config.toml
n_experts = 64
normalize_top_k = false
balance_bias = false
Below are experts of layer 5 (counted from 0) of a mixture-of-experts language model. Rows are named router (the router's row for the expert) and show model dimensions 384-511. Each number is 128 + 32 x the weight over its row's rms, rounded and kept within 0 to 255. Numbers have three digits each.
Before each expert's rows: a language model's description of what the expert responds to; "mostly gets" lists some tokens that are sent to it at least half of the time. This comes from a sample of Wikipedia text that the model never trained on.

# expert 56
What it handles: Section-heading marks ==, ===, table pipes, and main verbs is, was, are, were, played, as in Laurel is a city.
mostly gets: "==", " is", "===", " are", " was", " =\n\n"
router:123121116138104132143164107162202143075144104125148194164148114117148075094134123200194109056090144109120164053142175074104083061140127129127126137098135150114122087124146116106178122195096057082120131117099095076137131170131158139123056137107142126160121079137152138090164122154096143158147073140118117082142174090203099131124098107174130074150134182143132181125137067177126121186102

# expert 30
What it handles: Empty table cells, pipes, dashes and paragraph breaks in tables and infoboxes, plus header words like Votes, Candidate, Labels, Defensive.
mostly gets: " |\n\n", " −", " —", "″W", " Nominated", " Votes"
router:076112088175107103131192180073152166149126150128127169085178142096086096083178170131074116121088144129128097083090149142142130129164158121127153124138151164128120110117089133103111106127096110080125087080088146184086120144168155144085134114154119138116080081151093123073166126105125178146140166139056172150165143098139107103126123146132164162097124156088169154124153103174064151127090

# expert 51
What it handles: Prepositions and some verbs following a noun or verb, as in hardness of, MA from, exports from, relationship improved, advances in.
mostly gets: " from", " for", " between", " against", " of", " at"
router:129118141176107142144129120143094115154183091153136118141141168133160045167165123161194113115143066191085121159105079108140145131081090131138182140105148158125149154079119132111123134138082130080151096147123114118147115102103143123170097156134169063105171160116212128155123096129125137117115067172111076161160162118142143208107103183066118099144124151166092149164170120102147077111140

# expert 44
What it handles: Prepositions, conjunctions and commas linking clauses in narrative, like in, at, during, through, and, However, often in sports results such as defeated X in the final.
mostly gets: "In", " during", " In", " in", " through", " However"
router:097119121132096080159163148140117151159121124124172106116092168130117054147104129165094156157099130167118151108111113097173088125108141102057185153163096065101157108094168141113152156119153120165138111123081084085158106157124175133151099139097190088121109130147139144083156125199127135132164093127100162193138160140145084173187125133074093157139184134120143155204157118050078129160145

# expert 61
What it handles: Word-internal pieces of long or foreign words and names, such as in in prominently, iz in Partizan, agi in plagioclase.
mostly gets: " N", " h", " R", " medalist", "ign", "og"
router:124131100162170148125145121121079162122088105084077070158168121115102151161131079144162102131190097033088117133141085107113098149132151129131097111085191136125121120134101119149112142101145157155155149065091170161145130060074078074161108144155137191111171106074101124112084117162109161132094121118120150122136154099129104150151137125118171124100163093129158154097138145188133081129116

# expert 0
What it handles: Digits, line breaks and table separators in infoboxes, coordinates and percentage ranges, plus words like Location, located, Coordinates, medalist.
mostly gets: "h", " Succeeded", " located", "|---|---|---|---|---|---|\n", " medalist", "|---|---|---|---|---|\n"
router:100183126105102084114112209176057126103098120167147078125134175135162131195093114104127130127157076133135191118146147193200136117117136085113093123145045111130157138114145128168128114158075096197080137121149169113172169105137165147132111135101116162166134133103118125078116154149140143104078102195113066141151105117115120131094202086143148121089106109169154120103070152103113176080153

# expert 9
What it handles: Ending syllables of transliterated Asian, Arabic, Persian and Slavic names, especially y, iy, ić, ya, as in Tatey-ama, Zhiy-ong, Nabatiy-eh.
mostly gets: " Yes", "iy", "ić", "ya", "š", " Y"
router:074161145184076128140143071117112131081131152114140132147098116092106169173080109115108118142147152101116128129060126191154126088147172128133152149159079059144128122176145150070144114127130081081131139092098112209136180200165099130122153154168107069197141175078140186124076090185108201119133103094105129153138169103097132129112120083131149156070126129114117106077114154114135125129106

# expert 46
What it handles: Digits in dates and numbers, decimal points in vote percentages, and Latin genus or species word endings like -us, -ella, -idae.
mostly gets: "\".", "/a", " three", " four", "idae", "ensis"
router:177148160142109091108061138132088126117087115110097144179142118109119187165156092082089195154157138168151175144160158189110166160148129141154148090094113118114103136160166135055071074130113113080124120156156070144114163130093098185081167115155141204076152079118109069131143137146095094123163082184118063118141169083165153154163097099076163094169073095131148110136064129142157059140135

# expert 45
What it handles: Commas, and, but, closing parentheses and periods ending a list item or clause in running prose, as in delicate, and dainty; Houston, it.
mostly gets: " and", " but", " &", ");", ")", " |\n\n"
router:105123116111142125133088099124143092143143155126159120126128154104128091171122133169132112164141094101180167118097120162119116157097181130062091164124079118032112041174170106160100175159101146148134151108083101144127107139144137166086098124148164211166136075138089116106096075140125113107135066134144134172124144168078199125135098045082135120185130096144131137116115118080118118192133

# expert 5
What it handles: Digits inside years and dates, plus the space before a date number, e.g. 20-2-3 in "As of 18 June 2023", "In 1946", "(since 2021)".
mostly gets: "°", "′", "',", ":", "History", "″N"
router:166113122098148116078182161121162086116110093138112136184122102106155137145132152100090141111117157133132121116148179167117100132096104115095138120081096140076123107150091071166125106152084156073135131194119139132173128136129129107106127147158081157119157112112134065086102084123138148114127079161149128157156134124169112097146130098098153126106070154131107117162154158109117177123145

# expert 1
What it handles: Function words like the, in, of and direction words (north, southern, west) in geographic and descriptive prose, plus scattered name pieces.
mostly gets: " north", " south", " SR", " southern", " northern", " east"
router:169122083082169124108152175167160127111087108159142117156104111146148086067123141102134105154165145201130123153067142111134146159091145113103149116167171146099111129161142147129157153047157179104127126106107136170102111085100166072156112095129155155107109110082134165193167139059072090143148138110095141075078191149122076130158085112081097172143110128146117186174128146125144180133073

# expert 39
What it handles: Middle syllables of ordinary words right after a first letter or prefix, usually before -ing/-ed endings, as in g-ad-gets, inst-ig-ate, cons-pir-ators.
mostly gets: "og", "ig", "ag", " Class", " W", "ug"
router:106069096192135191164128111108086128165137102141173138120130160130117140103140104098160138162178141164097110108165124058195097134154121112091123112151127099120065088120061115110151070072099076169141198123187120131165105073108074117123123140172090135090165122085071092106122118070134151120128122147110093163147110085105108176152190145135163151119175146107099145132175109133137097081191

# expert 35
What it handles: Subject pronouns such as he, she, it, they, plus single letters inside words, e.g. t in "ontology" and "perturbed".
mostly gets: " T", " he", "d", " D", " she", " they"
router:105102152148121156133176141052129207123146149146140158164129119164142135172137135086079103125149154166128142147084098106125099104128220107084143091135168126119174139138115122076164194091102156163078192115175150151120118104091154142081179189144164140113084108104168122151081143187069164094137219125164089139162130105118122111148118091149111176163144158139163109064108061094100150151180

# expert 24
What it handles: First names and surname fragments of people and places, such as John, James, Hy-ams, Gay-n-ulina, -ley, -ington.
mostly gets: " John", "ley", " James", " Thomas", " Robert", " Charles"
router:106129138172116121160158124097153190118079108109112152179092083108084147090093099099114190138140107142165154131110129120123138174122130161067064157137093104084142177123171089084138169108160042119139103080091145143117069081140113100112159107132166117138068153105082131143147116164107174127067109059113140122133137074076091066180122195197162136171116104130106113116148089144113092145172

# expert 27
What it handles: Hyphen bullets starting list lines, especially after Other uses or surname headings, plus heading equals signs, table-row pipes and sentence-final periods.
mostly gets: " ==\n", ")\n\n", "==\n", ".\n\n", "\".", ")."
router:154141128136069114133144120141084082116212125116145177169115149062194169160095127129089166087035113087125100141137160146105071050089134121128190128116156069082106135143134091154110074113145152090136137128107150072109098152125115178097161137128076116104134149132107054116136166115146133116147066183076071073134135179118117116106184117116163083185147159144152137120103119131208143185147

# expert 15
What it handles: Commas, semicolons, and, or, and equals signs separating items in infobox fields, numeric lists and synonym lists, as in 385, 801 and 16th; 17th.
mostly gets: " or", "),", " and", "=", "\",", "',"
router:152203108159187155089138139183093125155168114095164102108125172089142122110146096067169135090167188085131121132163115135189082124111138088142118105120132084091134085073145138160114091082089133072137140171104066157145140180144140152099087094089156171122125103136116180164130114141118110081162132113110156076111139144136101141119134094130096096194102137143163141100088093164117110160126

# expert 3
What it handles: Word pieces inside foreign names and rare words, plus digits after a capital, as in U-2-3 age groups, Finno-U-g-ric, ISBN digits.
mostly gets: "g", "v", "iv", ".S", " South", "ett"
router:094118079148108153123157105107090174120083110115117145121156070123109149136201100121106156136238084115126137124165158099164115142139159148183115108106140180103097140136149103136125159118143131118108140086111189089071110086156095118123120138109114120179153120192152144071143073118059158173148168166099154155141154079091148104098103100188091198092130180084168077072162172140113135094177

# expert 47
What it handles: Capital letters starting romanized non-European names, especially Chinese, Arabic, Vietnamese and Persian, e.g. Qū, Shan Hai Guan, Daraq.
mostly gets: " R", " D", " T", " Q", " San", " J"
router:108147162090126179086161148098099143122140141131117132142104070167107131106170082114146134103142118141102117128088113136130123120165063132077139121141149121097176097121183165113140205153133122123121149089126144144146102145129093093136151096190098064143134218134119171079074150132081168159146135165141082194164108118148068079118087101216174139116091115138148136154143173167073187071127

# expert 58
What it handles: Closing parentheses and digits in climate or vote tables before pipes, percent signs, coordinates, plus nouns like life, population, career.
mostly gets: " life", " population", "]", " third", "°E", "°N"
router:086185138168144109111142160109077175140075155195111148162084090114082149137101100159148113108123140077113152126140101106094164141105068121130145120220163154105115160103119148158115126135106151115122134123012087186124120060124122197101131069089101127132136109099131131134132111130097210116112135074136199132115089095207089111109122114156161123146084167121129066136078147139159170132096

# expert 33
What it handles: Abstract nouns and suffixes like -ation, -ment, -ing, -ison in expository prose, as in production, restriction, development, use, position.
mostly gets: "ation", " development", " use", "ment", " fire", "ization"
router:112070137148125137212156108057168119148152127121160138146138148154063108142107121120046127119117122100127127163122105129152156139068129121158101124132145157121145178141046101127104140138189055176139131116146144120133122070156158152139079123091114107128127138155180086130145162150118146147070188179085146128130133113100111119123089172108075157144054162128150115115151063097188078080110

# expert 28
What it handles: Word-start pieces after a single letter (l-oy-alty, t-iny) and common descriptive nouns and adjectives like water, white, steel, Family, Total.
mostly gets: " long", " water", " large", " white", " air", " style"
router:115102128104139144124109053143151141098128159154136109099160190159150130114112124074086151155153094133087131142167150122117139103110047118133098156108155123176108151121124126155159177047159135157172115145119145130074128095101105082089138137138133138142133075063117112136087157122153141120079144078114125111114125076102128085138124149119097143078072106103144096184112141106161107111110

# expert 4
What it handles: Greek and Cyrillic byte pieces, table pipes, chess-move periods, FEN slashes, and mid-word pieces of rare names like Ty-um-en, C-eph-alonia.
mostly gets: "See", ".S", "″W", "°", "″E", " List"
router:126137172085135149069121131139146096139103138089180157128105067129154106126139091074140123093189165130127158113133162127165094123131108099173132152095075127187110174110095121154161106118056088105116189104102130154094157142120057079093164122149111135189139115104123130089087102113167139161111155219120130116125198134113104136123136133169106159102131184114174132167130158109157191186130

# expert 48
What it handles: First digit of years in dates and lifespans, e.g. (1917–, plus month names and articles like a, the.
mostly gets: " January", " November", " April", " February", " October", " March"
router:126078096128148100141108161085078136171117032128167155131176096147126114113151154173139143083115163169168109130046116104107088061130112202101157158078085098120120085133104122129106128154164094113154179127134134164128133147148178125141156102105117164116075099115141185117099194108164087127112160178158068103077159143133099064104122138129103140111194120091139121232109101134100202105124

# expert 13
What it handles: Auxiliary verbs, articles and degree adverbs mid-sentence, such as be, been, an, not, most, more, usually after is, was, has.
mostly gets: " be", " an", " its", " been", " had", " not"
router:103116148103159114150144133144145109132140106152156130150081144175117108109139142108105155150074210167124098111118100075122193125129172136117112139103151148200177072099106110115153109134101128120181148112076059143077144140119127117135150106129157180110146116126098152143159135165158129130089127100077095100135123154161054112105170142102135148182150119114076144158124096078130108140135

# expert 49
What it handles: Digits and letters in LaTeX subscripts, coordinate symbols like ° and ′, climate codes, and inner pieces of non-English words.
mostly gets: "°", "′", "″N", "che", "_{", " Clade"
router:141137104105120126102102133122101192097145127118120134156176095141123132090115039178150182129162144078074107121105079114126099128186147154209162124181134116117134134046128140148088195101100178155084164118130140137062141078121130085115122131135095098092150101116106139091098146158072094112147117112167105115189082100104132117118128109146130078124133150182077113168167164163128156110102

# expert 53
What it handles: Relative and complement words such as that, which, who, would, plus plural endings like -s, -es, -ers, -ations.
mostly gets: " that", " which", " people", " children", " members", " would"
router:140150151121122147136113137188144113114105151127100122111079153160092124164115129091128208149104119103128159155180130153176133090157138096178086100184148092094161185146125118105125070113149050154150130126145110147170141145041173148126103078146138141182130167086088131140142085115147185089076142177118090098122159144144105136188105124170100122128126133209124132120118140032196087131068

# expert 40
What it handles: Periods, commas and paragraph breaks closing sentences, often after quotes, plus however, though, so, and final word suffixes like -ly, -ile, -ental.
mostly gets: ".\n\n", "\".", " However", ".\"\n\n", "\".\n\n", ".\n"
router:123153090132114090127126112118116131072177130185145096133148109086161139172085125135146005107125117060154152163111101111183141142153120195163119095145151121109161131133189085112067117126095142116117132153113105159119145114102091132106089115109140178174151125140122144113102094161096094091157075140065071112166078119068223147111141153106093130139181148139109096121057167071151060159135

# expert 12
What it handles: Auxiliaries and participles in prose after was, is, had, such as were, been, expressed, reported, used, found.
mostly gets: " are", " had", " other", " were", " used", " made"
router:093093126179150120129178097146113110161169121146145141062138138193174067117074131182111131076135148155074110148136112112107150070109087093140157145117133152112144076067105112119150136109070063092133110190192138114117129157128139119161076071140136097100134119168186071117169158102129125153075160133169095113207106070131096148100124148159135198147130110130127174097128131095148158128145

# expert 22
What it handles: Time words like time, years, days (especially "at the time"), opening quote marks, blank spaces in tables, and "==" heading endings.
mostly gets: " \"", " time", "==\n\n", " years", " ==\n\n", " year"
router:140125138110145153090122156177138090081128184146135179096149114143143111135186117162091156156079183144075093127132130233125175137148199134149125107151180155125156187175122098147134136161133175168110128087100135189111164178103119073163131119137144155154136149146182118139128120128164093116158149124175104102151107105068132147099118098113092122139059115082152128131128173130143121189155

# expert 21
What it handles: Digits, en dashes in number ranges, spaces before numbers and paragraph breaks in tables, dates and codes, as in 16–22 April, 7–13, SI 2002.
mostly gets: " |\n\n", "----\n\n", "–", ".\n\n", " s", " =\n\n"
router:121124088058175101075155084156115124139126141181070159077182138116087077114195094132183118158141151115146143101152197227133150156098119133121101088107081147099125089059161108144119123115064160129113101129093144134161125170159102149119129115146134173131129151122104148083091101113127089153099119118178129053161109107077113102132115114198131124123168142146136090149196186155145186127149

# expert 26
What it handles: Determiners opening noun phrases, mostly the, The, a, an, its, his, their, often after of, in, to or a paragraph break.
mostly gets: " the", " The", "The", " a", " this", " its"
router:157137122140117153231109145077155097125135082140130159161112130179098098059117129150112096095205152107112155087101085103164189071124150136118146168082101132146128109115123136178126145187126097088166166099115121094140134164147145113113177136187166155039138073147160159128173121068118101151066144126165082098151132182164119126141087127126073129108144194089122179112125096127134124076146

# expert 16
What it handles: Relative and subject pronouns and determiners like which, who, this, it, its, other, many, often after "in" or "from" and before verbs.
mostly gets: " which", " this", " who", " other", " they", " This"
router:142101159111056137198191169099148112143153110146131140130085136131135082149106132180124189128102115103158129140164176106128169099117188145132076126142149152139126141105129085163125100153148178160125104150121119170090173091089142149165093151120172165155113040117139134087138123113178160115165185104106150115120159138190145130088157136106115156114108088112126114085112111072135142127095

# expert 42
What it handles: Closing quotation marks and reporting or event verbs after a subject, such as said, named, died, announced, published, gave.
mostly gets: "\"", " Award", " said", " died", " announced", " published"
router:149134117124157126088154073170086031166154086102132131093131124120163054141122101091137098124112086146161104135154153120121154134134125115110156171124074171112174141145129122165116151132121150165158140158180123133094137112124189073183082059118128096176148200139153174119083186157060144135075091168066121106161136120146161155129121099108118137167177178108057084109157108182158060148132

# expert 52
What it handles: Commas and opening parentheses, digits inside years after "19" or heights like 1.78 m, and he or she in biographies.
mostly gets: " he", "\",", " [", " she", " '", "—"
router:137088167060133144059096177123061104147098127144171137151164148151164099152155112143126114160133136143163101137181153157149130090168126139125107112140139186115162132102159140135123083099152166074117126088077105121214110149108123158140119141112137184108130152169130106155111161111103076071139131137185102126150088171144100110134141130085088098142115142146107146072101150196141149199094

# expert 7
What it handles: Table cell separators, section-heading endings like ==, dollar signs, and clause words like while or a in sports and news text.
mostly gets: "==\n\n", " ==\n", "==\n", " $", "===\n", " while"
router:062148092146144103093103122182113114081102174098107102134148098136139077134125086066110145141150089137144168089070129118102124065141206115152168155191133048157089111180081150142086101136146143094142191107095086190163163158130089096140120255114132110107147126139143141134134101129134137113130066168142123105121149113153140140132102163107122126130113081141101169127141163150134132161148

# expert 50
What it handles: Common first names and name endings like John, George, York, -ton, -ina, plus Proto- in language-family names and name pieces in tables.
mostly gets: " John", " York", " George", "ina", " William", "ton"
router:120139158177181103128149101131087160131158151122138183117137129102123144161104067117134176142121144053108153126153164137174143182127136032173101119122163127086140235131152093139154139113207117136179090107103103139094131094162109173084127146056129118116047119103160107074129099151136136130132140180143088174088105137169100112157087125122130143094143106150180105080132096164100128094104

# expert 10
What it handles: Prepositions such as of, in, at, for, on, during, especially of after counts or "Genus"/"Species", plus dashes and pipes in score tables.
mostly gets: " de", " New", " at", " al", " of", " st"
router:132159066093145087112133137141152184131169171104160078156134125083130103192166136169187148144123088136089149133169051084144083131091121066122147158090118142134154092150173164088122159132159118128123131122102071133151118092165125139165105205150171113100122129122108154161093076148133122092101178148089218131142167164181099144172088160149097108159072113144169211048173086136085129066118

# expert 62
What it handles: Name parts, initials and titles in biographies, like Francis J. Herron, Carl Friedrich, Minister, King, wife, father; also sentence-final periods.
mostly gets: " Minister", " John", " wife", " King", " General", " William"
router:171199118150189145116109131137143070134090133091094103098069098112139184180144149107118186130107152156150148145089109163161143156092077184108113132168123106097076116148131131066158128217180082164119170099128121150128075173144157131170081094102162115118110162057173147184125131194142110116118154173182130136136060122183111131154123199127089119119160117183135113070164130135114101155105

# expert 41
What it handles: Career and life words in biographies, e.g. "grew up", "ended up", "worked", "years", "served", "career", and sentence-ending periods.
mostly gets: " career", " worked", " years", " Votes", " University", " up"
router:127123138131142082132129133145169147109119085194135112130126139124097171116075131136150133106090102161164139052098147142150138085152146100143126137179142151117109117112075173095147103109143110120146092150198095128160138120133160142103094089132102117178092135159162112140147143091113133111125162124099157125129122162128134179164109164116153124097169160157124119112086157066082152142157

# expert 2
What it handles: Nouns and name words right after the, a or possessives, like United States, the band, the club, World War, State Route.
mostly gets: " South", " they", " World", " she", " re", " right"
router:109105140155135209100107156124106145091175099126115138159093077179103133087136131115116133142076111148145156207106133105188056114106155121136198156143151110185119117142069136113151107154210147117111106079116142124131145191142183130104142175155145144149115121178099067167092095157130079166092155182121145098101166159140110108100130114103124175082121151110145102047133114101113182139174

# expert 60
What it handles: Articles and possessive determiners before noun phrases in prose, such as the, a, his, their, plus possessive 's.
mostly gets: "The", " The", " an", " a", " his", " its"
router:169176128071115126175116128085144099119136112104176125219109145111124141172091183113146092148126128098095146125107110073103108075148186105135110131164161163179118121135131202136123138134120113106106148089111162149165093115113159120124133176090183138104119096096166151101145121078139129142105172132167081125166125110170072140122118174060133110135128177154104102105143097164162139077113

# expert 63
What it handles: Surnames, given names, and place-name endings like -ley, -ton, -ville, York, London, County, in sports tables, cast lists and biographies.
mostly gets: " York", "ley", " London", " Carolina", " Thomas", " James"
router:099136164121127119202156081084095117156104142109100126088107082104094126146079121081109144134135104115149172168147123119131106164183121166053118182165074081121119210128171145106175129109107073119117101129124146128136101145127116124135194100082119138166039188130117120098103076156096152113129113114109180159074094094123097108162145136136118157180133073085123143132075131174128072139142

# expert 55
What it handles: Final digits of years like 1860s or 2011, and nationality or institution words such as French, States, century, Army.
mostly gets: " States", " French", " century", " military", " Italian", " European"
router:124124138069090168179158100106090124149114201158119128142109136104125156117136110155112139128094148100128117137117097168129143107170132097174158072134116139114109152111148151111125144139174124102158134083111175116105116111066127143114190113114135148128111075100170169189143152048077140082095064153149076127097125166067108101108138115122152092119126176189097112132136183145185103088139

# expert 8
What it handles: First pieces of words and names after a space or hyphen, like ins-uff-icient, head kick, North, Mount, St, Dr; also paragraph breaks.
mostly gets: " f", ".S", " North", " head", " Mount", " v"
router:093196181142195076127143107105103139142148152114124156145145100166123123125167161114120144136126108166153108122099164143162162138076133152167156179103135110131141109070037114076158097125088173123158146109142141151105091128167130102104065149147115117162120118125088177133106173160136071113116149192125173113130104118172119117096178158113137128093141146111063133155184087117075149148123

# expert 11
What it handles: Match-result words and table cells in sports and list tables, e.g. "win against", "third place", "defeated", pipe separators, row-divider lines.
mostly gets: "°N", " Jr", "|---|---|---|\n", " Succeeded", "|---|---|---|---|---|---|\n", " played"
router:142125102155135066141076097182140107145101199136078124090137162081196121093119170157171088157149147127155111113146163153114115096150114117156143108166128118063143138158085152138116130145080109123118105190192100157151099158161132153191178131137102048123130163100176196136130118140129142117109086117139073144149162123145115145125133088089143093161099121106100209104092148125061121115082

# expert 57
What it handles: Prepositions and the before a noun phrase, often after such, well or of, as in combined with, including, services to, the day.
mostly gets: " with", " including", " the", " within", " include", " against"
router:146124153179144162193093124101173072101102118144119112129165161166111081113131103157166082120144068147126104108132121116107087160062153076109098112126163152099151189122166110141133131161148107093149181202112083108218125099172139143154127048088108055030116107132125133160175129150141130117135145140162166105124188160136154147113125107094089169166136151137114140103145086152172097119137

# expert 31
What it handles: Object pronouns and motion verbs in narrative or song titles, such as him, them, her, went, returned, plus inner pieces of names.
mostly gets: " him", " returned", " went", " &", " Don", " Succeeded"
router:107108127196151112110138142146152176117105120137106122134133093111174077127049146077141120169088158161130130130156121052133147058196148128106111166126078067132102155111143084112113121148129123166167126146160136149149056164115092091183121149084128123079133122144113136167091097099109130140103086106062078126130106184127143117122157093138166112157113143143107170132114130101112124171185

# expert 19
What it handles: Table pipes in header rows, line breaks and section titles in infoboxes and lists, such as History, Preceded by, Distribution.
mostly gets: "°N", "(s", " Preceded", "″W", "″E", " Succeeded"
router:131134131073140124063115136147114135151124160115122096137128146035140127097148113168120161106162123160133062095140166154101126145096180102115137118166144151115110148158110146132087127160114108090089106132103179052100130183116171119146115103133216140130113154139143119145204163153171126093163131123150105115202150112171100138112133143112162168128129111174160154132115093086160094152086

# expert 17
What it handles: Spaces before numbers in tables and coordinates, and prepositions or function words in set phrases, e.g. "rank of", "as per", "won the title".
mostly gets: " $", " per", "°", "′", " −", " title"
router:110198115157123087100113118167164115133103057125140153125147156101141126142145118118152060170185130115147078040095114120165169127126187135140132148111092111101105063156099158091087214108122136132132124161093106105123102060136096092147085170078110127092101091068144174100186154093171098132133175069143109138084119111140091176121120155094101109090124104155175163128146021137082157156135